python train.py --num_hidden_layers=12 --hidden_size=256 --n_experts=16 --experts_per_token=2 --d_expert=192 --d_shared_expert=0 --hidden_act="tanh_gelu" --moe_layers=[0, 2, 4, 6, 8, 10] --router_score="softmax" --normalize_top_k=true --routed_scale=1.0 --balance_loss=0.00809 --balance_bias=false --router_z_loss=0.001 --router_noise=0.3 --init_std_router=0.0234 --lr_router=0.000607 --num_attention_heads=8 --num_key_value_heads=8 --head_dim=64 --vocab_size=32000 --norm="layernorm" --norm_place="pre" --norm_eps=1e-05 --positions="learned" --qk_norm=false --attn_scale=0.125 --tie_word_embeddings=true --parallel_block=false --init="normal" --init_std_qkv=0.0208 --init_std_o=0.00425 --init_std_up=0.0208 --init_std_down=0.00425 --optimizer="soap_variant" --learning_rate=0.00302 --beta1=0.95 --beta2=0.98 --weight_decay=0.017 --lr_head=0.00413 --max_grad_norm=2.0 --warmup_steps=200 --schedule="wsd" --decay_fraction=0.901 --decay_shape="linear" --final_lr_fraction=0.0 --batch_tokens=32768 --max_seq_len=512 --doc_mask=true --z_loss=1e-05 --train_tokens=343800000 --max_steps=10492 --dataset="wikipedia_en"
Below are experts of layer 4 (counted from 0) of a mixture-of-experts language model. Rows are named router (the router's row for the expert), down (a neuron's output weights, with its number) and show model dimensions 0-255. Each number is 500 + 50 x the weight over its row's rms, rounded and kept within 0 to 999. Numbers have three digits each.
After each expert's rows: a language model's description of what the expert responds to; "raises" lists some tokens whose logits its average output raises strongly, later layers aside. This comes from a sample of Wikipedia text that the model never trained on.

# expert 11
router:500566400590466522491547458543453531467429440477514503529513508428459490497523487404498537427526521634581484534524490416577501614511582612522549460466497555536423482459519538560541499545439495388412462456400458522491536516511549503457610509518536489499526532569522514430489528465496616575543506494502467474444454502491612497506542495494484517554532491576511485493490491455539540481520404473470470542423449510504426509571488504467421512471512533468518537481482528522470569506469458429452597559524617431591555433515565579498481478550478533469501528468554516481466543489495515485498539407602540477503512573454457547513517439475495574420525368507482503495498447509436581559541511489513465374478413496461579412554576555438429539506458445542637426539426519463594489486475530
down3:536543450465555488530492582550427449505424589453467517497534519498566490423432488557566435462478526463459500493522443432558480564510397545548505607488547507533502553503355466560482378532492465514449419504476579507472480547570527464540487514555512494534460476452428450556499495526528442484564497543562580458512563498563467502447493528510393496497425476469475546492459566364476529564534495421443389489592501497465557514485483517510363482542511509561514514404576493456465562471438670586465441484517571482482469486548538368597490511496340514450580523558458444501457454424522434485465514439499553484472428542426528509508543487546429490441441490473522558528488510538549412440427490502519483500527581490551503545491480466496564487444549539441561532477475548496545531515507517
down4:527406463506536546500570471529559469482457449546480509372484465545471543534528461484537515423525462472549491508524570498527547460565478497455446569577502490533511457520492477523444498508444525530442428485462558479510482583543406500539538395543475518539605465522476537531425540449486466422493492456522572590388524495505537457492507421487492574530539564535541519387529490542531517563494477436520542498489471446567351526518514533386479544482483357422388447501469478486487480475433551582577570462503421524473428530518408479498535497465462522427602548464408574538550542466454500448552508452467493463568536422468483453454533520472474464433480503473482454553566455501505464562500466515637453497482549531449603444463422560436551389494467392407520584459500517524536397527487501
down5:509401496541557518450411517648468531603564575580535457501562529383482532507393556537433486479418558427430486447562573526470506584523373569546552492491474561497433449533491514400453522503474485507450521504540534445450529495477482468494527508578491467472540508567451531514411576559397512445604448526502501486468523494515551474427497534551378528549580511422533446435507578554451554483494562525535484415494464561538429509525433400543482473463465468538505491500513546542571491444473662459462504424498489559434502670485403514539497450519479458405534518481573545423540525458451529501392569489442493531511543483503498497465434554437525545532495489492521463474499548569508598447551502438459502472518477514447504460505465508486434491535487515501566527523457509543477476518532445
down6:559468471554498511503510464454507562501560517575513486529537524432562496419544531458516430460503454567530502489471584442499506521451447489461527412465550575469482426532483529523558450463480500460508495572570524510452493581379514510414528523456539509459504505531384462551516672551600477504397480526498456592450538475525532527560497495488558535540451480472497404546550498467488475483437430482530545509533427561498543527480525353487578515459528491479547507439573568451541441412575559500552473462483462472525550526486507578524443534470535483431588539464491559481505458364447551574627500480404539483517551580526620531590556581487473405421510581450490578438558503532445428465542480454494492471405494461525515483453512534519459509525622533535567532514526466498428488560531561
down7:567490540537436539426525491486593481446518505402463509516529455635462503483542540580549499457565580466493541484389475490508456504583541568433511548483492496459451520486545448521492516464480480508545565513539548507489494454465502461483496483395533501593455457510508482484496460401556595416549493446537619354498420570495521449535543501494611541476517684501455511593546513455494490493524484513498526455518487446441491545445480550392504542542481520593527541533512569485544511553570511586492438417404547463552487466604572416491496502548571447473598470416591477507476543489499536478483452568516525459546375636551529506456482469541470448479507571456520496486459473474419512561487515490492480512465572460600520524568557486486523582547557540508486474547512515494510448573581477
down8:475514545555419496519503499476518505488533466478452507478624593575477524576465469584409398498554491562378493528476546530606419452545501628544468531509454605516549479499459488490485459540576500493475517524549516574624480538492424598561428523484484601380455413483488502481525617517422480558612427496596433590447517499466569498549500479439523433447526458514449453498500521468474487514605548472545541513477514506508472439587491588498584526555448456439428446402552520521467492422493444487499575538494601532448495419530528508567619476522456438473525546470498497513586526480502510559469556377597508478470486574512506459476555457487407505498433485539489486511537491446458493514433492529516476490498409500464464459546546520469508460472529515489519518472551453476565443459573478
Description: Word-initial capitals and pieces
raises: "-", ".", "s", "e", "y", "i"

# expert 9
router:502397498523563503511509432535447500530480588483559539559527487488409511481503545389498516486484515517552464567489504534474524470536521455516537360533464553499552518526537488479590509496538500442452494578487465513453495507529548488441462486484491491461515572574511543404530477471513505487495388518440532475556514485452567534469563504472486462576440490466537505496552455502427450552481449495433530453514450517458516464454450512547523426508608514563457468525510545528504483305561576444512388542553609585462581438490548501459475480545499520478431548493505486449566583568480467505529562524597501410520420488451507628595513512571568583509474495616453465559484598486450517492436438462479567406459537497370518403527527448417485506539528458513476416529479517581375515459557502
down3:563498432468523531424496626515464537529525528640479422588483474542542469558486547582459483478480463500486456486542557441571471468466525472521505490588470527438541533424471492517496476546392506501512490495421458485535530555557494513472565504403484546450482539519525645420459462465500588461504529612492448520544530435455459646545398567410477508507417572528472530549492581545469468511406481589497479471556508490438537627507460558617507437568468407528501486461463471539519499523376411392479504539478433458465514529475433516505532436472511506502516457498458517477539467465489571517426533511432541493409603548513465487399444518577584413517486467382501447431506494464524417524506493482564561573499492559490483454554444456489460470465536530546478502538529468516542502466479538
down4:394518544505496489519496471524502490527540477554523512588521467462501488426505480553479473487431573525508422524503482455527550541481442553536460548583561470545507539540525573506596407482451579520458500549497535454583526478507442452502418609549500458461503571462531567521503568548555541468451439502455454549402552473494421460546448625587536551490501521511431459539514480556412412550523480452473474442488476523461462504505501425442544573471413516586472503507509531606532517542496488475439478487439481455556393552602583531494640545536501479438487518492589548558466445516536458419509535471564477624478508427620558625448483475554525440528464548492452519541573578465509512562527576598506552457541520544463479550497481589545488557558535570502506398464397458473505481565533505
down5:520459500547465503484537459527392547467599556498512588401508473601469531522672485466555443506484475465548491625480517476400601506476433494487422422589554543557555456509496517457392535478538494496437537545502432553501480493480494524498478608434431529435466583531525506510525457509563577445478498508538582478525457486484532409499507402424528456463445480524465421558510420481478498563511515567437515547555575517544573537521530567442553475517498505480577545534398556486527548508624483435397539464534551439497437492492522576494474417565472601523416444522480521506520466448515532475457439502478563493414550523540575540500506528552427524415504523521485530524553592553525484480456519561567495588423503564575521477437498469536533495523547543536569451524503557530382478490543471
down6:592469548546489446496511464556501470476489486619387539423520469431452564490461511349447512445467474416429448460491476581587392539498539465442512591524446493482547471544526492433541451463556425527436464477494571546554495486506521565427535537487538402540569442485529471467527481539512490417522526504468557468525483523487471524495505569498510499625488463517553528495493437551572509495505467422467485483474415471515505446591479510461528530586453542564472532577494472488564538461475555464370446438519360609560484488495536459453467485577526520371531450553522500513486514497425571414565617480464555526456471431516528541569464532530556511515505480564499496581468375494460536559511499549564542542518425452487480558439463413533432575483586468455501520497522446487587530552547457
down7:578574543565462536473498466538545446580482543554485565507606509520470512515520481560498587457522492515421563503448469574473486542478535487432451470529484578449526465568367549520516489528560416510537457442511516580454385569607490584537457552573521491488538448513566438515488533466543438517572511545507513587476531500539503464550508369502486418488474605434495457504488561537474520496497552420466477542495559518516579667576596532475459494408572408468496498509492406442478500541383455473473456469481574537521519468482422456423459490533450601542522481477480540477508498478462436566433549541539467475464407639525482489541501499570449541541495578489468511470566528503541438465541507544447488480526456469585452537565573490544466576482403507435483524462510587533482455555441460
down8:478484500540595433540540543507427458467530354499506555427505446551551466534530532500446441505522581464546500481515563450495428453471463500480494505493485435433463589505455474567419537563530504505532525481578481516450495493596638420428580520507394508514517489422488477575502637612508451470545491585407497503493438498477516525518459394523509566455415486490509557464507454592432486524487512536507552447451493490529453552554555482431494457491524499590497523463541427457467425428628491498504473379444441451452410590512457467388541519382501459455500467468562564528496501515497556513414517394523474537495558497450405512471516510517441398489507442481481481468482495475440506518573498509516482603543438462509538487491488558420487571472559383540550463500485563489452498514550547
Description: Closing brackets and quotes
raises: "\n", ",", ":", " serve", " including", " serving"

# expert 0
router:442454431409521583424483497489399520560472484480497530473477521430453469427499542557513597551556521470540514528456482531482442475439385496542548449506485485455515543514479502475524441499458482496477536563500533561460545564486608382548485498488505471557478491545452549532466467460537494400423510524492466421479489496528485489495547561441406539518518563475481509593481584527550521493565540475581505385518542447480556399454453445481440438428515434473471584509472519523540485542365492458582573530549477543559520517456497498602600576470512533613486471474531570602487539437579456517516475454513526504512504462535561514504458455568535455523462503502539500448484458511560514543459429457515442379509502475613419594544513653470509515447552487482565615471514618478470421463518580
down3:449523508529495550518521521557542465582439481542624544535460568561604444577566483543416481515510580504511475482413544522447511547577479560501516539412493436550512515417502509559597496459459457517508504517470519527488451423581523549478574527450528535461566540457434622564461453451430546451460452561438571536536526408456562527454588535500484502413488468519527433408549616578556542480487457455445419454507532495544591445535567546477561441526529512517513546503532508483409489519579482410476531547476569414509405518443497545462519481509540465488438572460539449454537457449580473540590467530481471459509538580562576547538438523456387611501500580469469479518541435401481500591489523482534545460470435443451417519467530544500549511459584471487498488509529457458449404478457512
down4:486529555562553476498527552543543491556481386506463536556445537438466568481458494527530382493478517427591600537497466535603516532433534528552470451436528470540507502408446583459471572555455527396414489531481427552483533513489469487498535387501413528577392512538497502588517486487472468573503493398486476606488473506581452524505511537435488545457580472480406487532519456560511447489610508558536581504563512490551473459560592461549452491522538507445423446573439492546474414559378502486381485492473605449546488464468465461483481449509449505500445381515596465457533440550457508460499448442412551495510577512490478468557508458523446548501463488575525448578433478533499512470408561538483445533521492505442474528556457454455452453530495446578445429539421508474462573439473516
down5:555536523536510530554498463440466536435548436472434458459441510493460505528572496494536458499448429636527511447522485543452546532443513565432549423473537596493538442540581493519502446501504491559531514513468509480547497469553499435520514499361561560587479515544538572536607475506519511498430515453479548583516475467529495538560465524528450614590427511517461498521470565449432574471432603459547492621475495502565520511550532417428468528499532476472469509606479448498453517406473540420571453576511500482518487539653471555488521468563578464552507452500453443521558528441489412590582513464526429464411538414439455436483420540513457468457527609529436506406473497554512441532481429496472480530536463488505547459560403546460537507516571514511609506476416528560569447576489533
down6:606537458567518457555476519629408514498473585512430393459584461520495532385586435498568410585489435428534505463527536510531509479574512480575480446450514504470535486451442504466443474469567526474552466514498502483453467446481387526474540522439506540527507449496512547456402478553520510494515464499507549494515553510555481558545486492554522459573527497481502513445513541471634547423538645533443498499540538527674488474499492473504495473444479591462617512381494439568448554443529568516452453489523564529553466414555456429482595417468517527484575457519495501430540345486509523453496430429466524549339520525528502502511517465502499487483471511531549473545549598495546577492546490532582534485485456495512578521532522478539592458443503523524497516512533553514537545476430509
down7:563466466396524508469547417486528565374501466526501388502462426433520532453481530565586512489565513479471547426488516521495513489443497486515612554482448443514488556477422560507527459544497573502477530512485548430511470486362460455481456574527592548556483498531470516564536430466605501585510400464452368442430469395513502451472466450587470471552562538373560492564476560572537456457510501518575451472485506440546419470406541522525488451540489485517550440452520562495488534433549445442468510429497618495548568519470577506469520457507505568496439617481482500496558433563554451487563501616543469495546546473546491348488448474558523472487540561549529545549499504545528479520517445527513476404609520504489538529501420436479544449428508478528502481478476548487513542547497577
down8:477540539539526551527512448596595432509481462551463583405496519540495431590542477517521475521491450446436446466445431514453440430481538494500537504469493481512477556538571457468507624447540551592514581512468526497513554455512539512531426478481519548558539485571535410573485509511586462479517544501437500487526495507437484478474550441583527372524403532492487537432530586490597493433571503452525512606507405500556520522445439550480479460528468448475512571435549556412512486584578454562542469462457487463529464526579408537471590441505514503513475511495358628521524576530446489526452513472551504542453432461453501431504470540419409398526503515418520479456496467556598467496609454443463535518492501387490451385505440541520447416480540453510512417461506558489478457500504447
Description: Verbs and linking words
raises: " all", " more", " in", " further", " a", " the"

# expert 13
router:507523551403476557473521493505475526577478475500474497617524521501533473545503416457582572403518476464545450462514518575497488474484486596484491522620590513525467440492507440436523510470557490401447501598573517436520577511485411509503512505451438467499546437488444402426492541487491518454476513490549424446457457477528504514462509523551487462503509546503450479491490596516460502518431487557486513633463537636537540492440510510513421517516589525454522461510601493497572554566460531535549483487557508552518627518577505542565405466493467486447464347497477419519488614506461530462434488443470479493507537520504492393470454532621535413493524518479555481448559537514520493440548533435520399459494378422531523426545489536395533520516543479472544459495489404601448540491598558
down3:605476498463504534492503584539505507494459555440606595452442512481439484543463487526378475529472510464528585531474575528534505478448530445624394502485410471501532504511530540590472592512487535494480458444528513508459551364583432512433513547542617568573492437599546563515542438516495444570510497440552514513514551411549497461501492485471541555567472449504482490605537495435504447416478576510527437375538499573522519455395533497508417482481552485512513539370476542527542407453434549503482569512489529523532533499452426526496512435523461467508528568497489512466453464560551481524544525638422537460487407509540404472509608504499493514470494419516581485572423498480467523543406570572497534476508508453436436553534605508494532514523533481483486543496552546460414490538484471
down4:495433451505415491487479430456595519556546442529496509531481482477394538425442404549512483524534471542465425429523444538524446364448521542571514529498438523579582510425489482448583565481464472530565480552482589439502507497598590560514537538507534545540581490463454531444484506532529517491526576483588512540533525563505449439402332459423528543547505489473500604552424495477524488524509534522396563524562474513439468538466491490515476442469474491561509572575561449519525450522521472514518537490487407455472429492451521515480559557557525481517667592467616510483537446454496484489551554546503423563458473375538489541476471472373570500524492500508496559407444448511431490526534503507504512483534503436529506572423482440478509476451461426586463532473495493501552446517418579
down5:468489541435457479412391446572487464523507510419490525509524519545494542496495436463508466452481573498540513395551387527430534548588503456535552465495468504414523513572493562547497533525436557530490538405486393504487383447579547515576517455567434559511535558404536373477523411442547462532484543468414497560583444502535519496549494508509549484541619424532380430374409499611552535458623502490451515505461537508466430523496495535480531551492531459538532523542501539486478569536444618526499475509510520535487402423466667459472598519515483591517543486506492467584531432548550595587505519523470550510569464546474424531492489498505420471472432485565443493512520494527431553418544433462540474467473490562480555466519498497489518533532479495491469478485521510457453478496523526
down6:514542523531428476506534444543462562467463306516499423447528477550485478461525500463406526464517523412489586554488589471460468478527543555463582443448410467424487460395455444585528618457455532446532531536436551513517571507472588498557513527426548530497489549520457498557519394483472520457560512487476544545542490427509524479423498488508504473535504546469471562509478513490536481561594560395503541600612482500518485518468436384465518434520506561446557615454404474481508594494518605535427462403467520539472500457539465493472528545569466492595460590523407484471596466413579544443603522461476513494471521512532498495555519481528428476561566461489449485480525602531528473472416466485643452488486493528534558501446488472496505440442459493504513549465545490539431485518509476
down7:501456603451509443541559528458465497463505483509578499503539435530479455488503469488509505462551581547553523475542474387511508436456424468536411537498560410527571503520531550398521505482387505568473488450511379534488459494521550507516539534497544451438475483595492476553421525508567381443477507499451521497506586539443526406526439508616558488501468502602474376458554513491503628524525414501544476577533450464561494457500422441551493606467581445562474503469551429483515492490506452510568527465558569546508510574553476502447537435515510470432461501540427525478517547402503515513395480560462459580555457506419468580459507503549503514568339591466429452508450459492553554508509581426525477473522573498465487515461579483500507499560440466472559474484472473541531543412412582
down8:498555515573400451503555474517409402485517515524533400461500488463524495566495535520544396577519522457585503504382539455494504504459581467521554462576478518446545479454445493445505384542450410552433500462445471515567475453458492510419513468432510468462596446553414486514528506474556442480535572449460467503486548562516504484516564524499573437495481572553469530521428452484503480514447577518502525488432532500528502384488559541535396454534472486500619495599619443477663418529534503581440485592536537546410472486529468529479520540487549488508493538452464487519469530501566459501593539507448547448458616573427474542574457489499564566560523552481468428485524444406475599504508456471523463444598509483508581447537495541503527505489591482495518461477526495449440380549527499
Description: Prepositions and small numbers
raises: " ", " a", " the", " her"

# expert 15
router:504416504649481444462458493530452505570409469407479433446464512479410443490490461535518517478394458517475518538532550530475595540473491526397470428487489500508523439467602535541483590547469508556524593417449515505504587472561562486472511458571418492519494507508538478536562502576607453478643464506573503513504475434548516514492504514445565550502481512496486528500573473398473479462533457480470475488499446491478473542447530454633533480504585487551486532500509487520522414484468485487522424557427577397482515482458438552484491475545447560559456426553485423388468478478585537496496630587502512479486462496468459471424504503475575506530606447498460478551519629533442514471318529589499473482500499473494525475547527444455512471529504443460471494472406590458505562517559560
down2:474560546567418616484532484417522488487469479493511520491512554578501567399401448423502518461391421555446451485428549489576543584515506517418516504501478505443512540569528431470384513492551478517481532477542486474409524510467491520440472518468454451469548543493591522507528488539501382559566430457568514621441580482579474559478518548556500512552535501520491533466497545571520489478535505538463536462476414496458494558506520529560465420520470421526445420442456555524481523466456486556530414566390576543504467457495403511433488462578468532498490429546451558496414452536518545422491539502475458507627356580514522523377509519487483565442535520572462523540585528430372463445545516529479474456494594502489500466527572510536494531517533415507472510543528515528597441493432453
down3:519374562487511529568627518454519574506426536466374459452528467469502577524506460500528485455488467538522573539488520444455473401532530500457496492451443420520542555504514492534468495408456510504472545542561445480452440483493500473442489518527489440487473526516520526561522460527510489551572629508513349449444532389520543469484459494520521552516447404559545533493507433576545494471594511465558502561464511450532482560441454498504551561489564463444511537527598380590482472503437561480511457526556548450535411446409553593466508437497458478497493479573423479568524342480555554560521454531534527505582507510459514483459523506475592430535541555588375426475545502457504416473535554556522476450447459504580493567439593514511458450503486425471519517508474467528574446548499601
down4:509491546482490524495570513455528420448537434637509556472512556491455560494498395492508580533462537570486464444369507529457522512469549516440573621492411561532557517604453481434403450570498406461517476540438495465523440494413478439526443502473567562524556515545557490524482499356638443448608456490528499467422531401526465406452577445568471583458477511498535514442454502573510546526435586522421443550536571491533517543527387493491576527490436458470454470473515502508489523472475487491498493427571520555507561516558549485471498519524478501439476537545525415505563529569562476535508523483589446531600564465563556510575537543474550536387478464526576505572453532513545595445454533456546483529507515508467508590469541504547537547461510560500531494506464532501552510408555507
down5:510479495532558504482373515489507450511519498440527553453548443540437455413555545433453465457500483500536442536612507443516462641487478497484378558504470445481580522546533430498507512455535506499441462466560498511459525478570578509498529616554447451495521531522398574459550537549501606439465469541505481584537532520462560567529504567487390461562502538498545451557517468450545547575461443413421448587456446436482566524457483473491496572504420598515531406556495481560461458499548485519480397499553398407476449577434579510491435542504584519493523506519506536447496546520456499467530598511500497457515489445442479465487478581581515553483482525505507527566563527440601411399513589499428411467589437574462494532443530581468482448495510439570496444544534554453518446510512488
down6:366566531511537477386460423429405511471483549507458644483396545547517492587484422479475455553465523418522540529489476582466529499590551486514488469463456465534504383399515458463518483564458474477578422527548516538443512522578495513526507532499536565571549465531394522622546545484530456516416488489625602493432603555482455522459579476521521439481447543510494572472574475532512470470567520546507473375467495540416525510401507535522478597553444466475568506421425535467457510485417467519538474418457431499469429506516531451506488560550562484551523486431502541470530501483519487467556524446535379565527467519541521419517575496466444532464477487481522583515454484589569542524521493468496468493453511492482541513431395557516507461422559537476422508534467464517497559511533415
down7:489550483532450605529485445590469563507395543553505534524490545470494503518536375421451585431508490623528558447510586516530532474465488547463481451523569517592491482519443521516440557430536426532472416554425446558491445461581539557521556412488451512494457521528485533481537535636490435548467459541465574559407476478466467495566573492483494613455546462503432598478531483511509483536460489399480569510523524464564426505579450561408576527466506446402522521380551440491470527411420526458542434469518512557504542503476499530501527485487548530500543540559505408525534506487457524480454482432587582599563471529489474500557432449456538559514495489457455544512484492451564414432441421467533596496488535531532501439423495489449436528482564474539474554509554436454607507526419533
Description: Of and linking prepositions
raises: " certain", " her", " the", " several", " a", " an"

# expert 3
router:420429493592531474475471459543476520497457532476472547545476501499414547468488506479503476502518530548538481585439523504489536510607401527540488437541507531487564501462546456512502545542461556477466517580391435522451533569559482462480508491517493495472567536572486556414523525460573570492510407538483524491643497521501611502529519547474484419518508538473495446495544559517480470533514471555519519449479437491479558490412479505482580443509555471527465511539517563487518457437580573479475426497529572554497553432562534567476477511574474512483478540585526487430661504428558490514527561512532468414485434525503470590550479481520615580610435528571507482498374624458423522528498479482532517430408550517419544320406562489446503413535492471498496372470512524556435533527514479
down3:495444611535466548402419490495491431433518473509521491491459642462626419540459515599481480563466462534531530552465514467582452523518477557512487386471481539492456591501424494558509501459527499441582457517525485455426405453365493563451481547365550522472523569483428445462535492424502499532473483451453577586537517463527624468484518471467417546514551509545524563493457435559549587474516444521493430423428508498538490527545414487551473468435500511430519459503520459515483489529485495456539497426547486499595521451516470509496559518563564498536503547469506517419495452443477443477506537475457517489480503534473438505458451482423436505526464511463470447517510487492436540322547465539609518494448426394452493608463616513542555501472555450512557426529440483437455536440486516
down4:574553458497501531574526470533498449450493493529500592510572473527461486447646481469531515500526400533451575495412537505473500544512479567552465540465423464466590519476545499586444507427494473538532524453482566473510545535495390513387445591502518479583541539484509485503378433434463468447541506348532524514470497372454514481533462523532511516422485460511462521542564520476494473519582553451381474513498583538541491616478486520492576499570418515530554458508456493537490503480513367473553508430522534452469473540463492467538431478470544410475411505480454539421470535438500513442392498484471495562365504478483521474514490572518507441532548510469491394497512500530612412528479492537502492579596568458509502512514543486600487566592488494551487490490426467455611557462411532
down5:473526465551470539591495534512561512475459538505497498510524523596446532452394464514506406505401454448412411470511507543491469457519426486506407500553418482437474494429499558517546519447578461543546491421468547464522492477433502513463522560584505514497451481585552485530559387547551543366508531479443489550499580585507479462506516538474567515419585514460560470487407438485443545527508452468416508501508556472517473475562469537466531539600524511481514463374527466522462400551471503440528536481551543564513453523482526514506434482499523533430562555469471429479432466637558573507506524517477527494434524408521477551480487490433506430525496580490555457489554502423415573453524452600601455425512463483539499630421520479454521353552488526577469566514478526556493545563554592
down6:448511497531345446510504469367525559423531461413485455495488423473501419562535481525457496481502463420425363538529474514537512461427549535481505532497559401497497450499514517468494586499441556489525493506542570484492582417515467535510582527499538560575427510428496495481535416448506477499467453348562551504512454617514480527470506522444526497582553558508588477419488527532506425514546430423506507561515487517571440511538554463397566530508462578498358544406515585512489553518484579477436555513422549464459449547504427473458434495470474571459497452493485469519458438486474508531404484531605536548486481539463421448488457470423498494567506478497372484463471506517487539516517548499460501517510449514492456575462460541488591474599535456459396534529446526520385457450501527
down7:546449519492496426437596606513536545454452589512544487445407506420561359501461540531495476526442472450492538465418544581474534593472465492529462522433428558452514468552419436533498441541454472545533440484495568442555546456604438476504479581489479510505523424566618483455441467552517544447506565481469487559574522504472500555455478413509469503426452514451592593536455528484494502440500468554529598539426492536452476417541579490556453509507530490508481474489467520508513496539446526512506478564561614442484418519520581455570468508589518529449477409512585475555518484526506463481462411501592488572470528418489390454454453489351489497518525610389607424433590541511522564519509522517506527526507510552489429453483427496529548550478469513459552502457527527456488492540487552
down8:493472496613498502558515509559509488569546456438558425493492550554465544448519475511588462494410487565537499565615497418456454533485489479524584572548462476465470550420479547563435458516510447553491429546528534554522494504541548469487547535523527451570502489534469445601575509514554490566480503454537540454524558549512628504492433520453493467486532604605485483455464513520515581430432537516570563543360487466501500556568509437451520536435513428417459487502532468506507521396435398538405466497579411520469428525480569514513543392502516478465465540487525477506468381488582542518456584404440566500514526527560527422508500487504460409559496485487542479531526599415596395521527489459533423366396480525457490468516545399520537479551444491520516436542484531490523512500506533
Description: Mid-word pieces, Thai script
raises: "ness", "ities", "sia", " Died", " parties"

# expert 12
router:521519479527572497506560480518557526485486475451447459533455543546486447493489509512477438483571514591536565485493515477486523535564480378476424493463514572529468583466475477522489500500501406449496494534433425417466503553459453437396444520571533488538474596536483481462510468439496483526517464491597488506568491560468598515517414494481532546447494525433499469508574586334486454524544440515569440477453551543453514511452458520511615517493619483541439486533522531559582492518503442463495471507543482457579632515513595518504390499480480558534463479510487488555480522583478511478507411496497566416473577480474573520488450337480417449605516499559456499587473573532430505434373530509499565485428477494573519477545479598451490501495454521525524436530487640564446501604456498
down3:519418495480489490539511504591640530481472595450528480598476467572580560484499590520499432583513551480436513523545527437419488461536429534521443547550403476504535499550462504484521572512457499466507534475464574469521471496530498517444525572454403562410471520488628385535507486626523538443481528409500480486558421591533460503559469488523514439525496538629488488546572451472491432503423459521561635556497471509527518503458511435530335446487539537412385466558590490569512573496494462456530490557510507495441645480480499466515555542594471468542491433568478565536459482462486563563520489546508483462622516536421483472441525466519475450484455471539501564499526510425478472629459498464549496474457476502578466492573500517526483499511491492551537425524527503513519490512452550
down4:533527502516525572435536500486456548498537504514411385511416514475581461560461526534546466461521516478524579464498567539476487467442597471477512509419467490524432431414543533489490479530566604623492430540452497470502485496490554454571579527502575519443408641511463540463484530455449549510534412394580509422486515501445499475554518462519485493558457464579554482545424481656503491485529512478465548472522522498442496470465456509444519514503643507547512585438508482522442475496595484513414504586610567416545614499646589473391526500437545510524469539539477512507572544510424458538474558559454526477482513504628523562480488500465458510537537572470435553522477419474500546421492502507499464533539552525538467520441389502446492504484470548437472556549465468461497526577511511
down5:508534475494504500497509496535588547500547524413491491553510429505438556451443437554487399535452432474498488554511603476445440493473498499593477517454532472588569527449442531523431542481577431462559530514538407547534530496462416545523488548435494587411429542559601544537515608414510436520518496427490484544519599458490512510460502464502519495454515464604431454477509466467486424459368425520468524575438494491614447580487532478603489559479527447486545457557477561534530532541560467456525596439508473444507501454508553513509491563590535549439469458532528540553403494495534570480494459548461458510479513501497391502474492527491466451464445475451432455493601526461444543547464529521545472490462541482593514543629537558473501516563492502517577469607420543604569482485422362
down6:581587474610584543442559523527449534472456466527503539446485451538462502504485437496475577553436475464518550483533508472464435431464598570514516434411480520481461520473436449430557586396492489576454525545567558552483484432478569489557585512496621507586508528514483490566500491586461441478424581556500543488480525536532529450455460435408504470519471581481530379500477483576372580443484598452528475499644543421550446555578488483504560437532516488546501529487546512469532565506495444495510470459410457437495507511566542458508475495409435472484495565512484472466505426451502543433502552529423612498447480538543528537531559553518431519491520593483391571562498576422430425535537534469475477538482483521516398463523498466495433502507389519543539554508459543441500489580499530
down7:512519492439452449560336428482430416496542460495505464534492554421530520547494588557461507473483496472491488461487632549388481574463512475521573541565502496477475545550472483582513492565487518571504512433559453530487503519527482520493441467505456540487411544584503458473424483426509523529570538433454481463574477488476495438532512506530437451447521508522531545484552545531477492518508450603466525539371507525668478459450539483474556510514514432565431474458487414475495542568487551575515545487497427581485497478575508438471477543530468540470544541504466438464493636586455489419374505554474503564443572487530429477492481494454529432466405438504524524472496500522370569451456510594504429546516523469442540541585500494476484389585570599485487495494501415592558503487414503
down8:525485486481495506422458445543562525471528527517556590482523557434448473496460444558511550532413519452466366510516496569476477466416405452505474512506502424503546527556471518509547489500424482570477507510515496503475550615511457471539523443537483576492521522507510474541545485529525444414461436556493561529465489571528483492536541526569470532543509563554469601461473471557547539600476528494461433530581523549457509493520514531605506547521411561433485475433547512443510526537462576467420456476506354502411430491550582507471476469557459442456574555487544504402486426506505497548446533489409431556453496426527555541530490520522515502531532530509571518477540444423485398503572586386372518466441397406374475503456552555554486554570482534527496567466482452459515419440594623
Description: Proper name words
raises: " (", ",", ".", " and", " in", "-"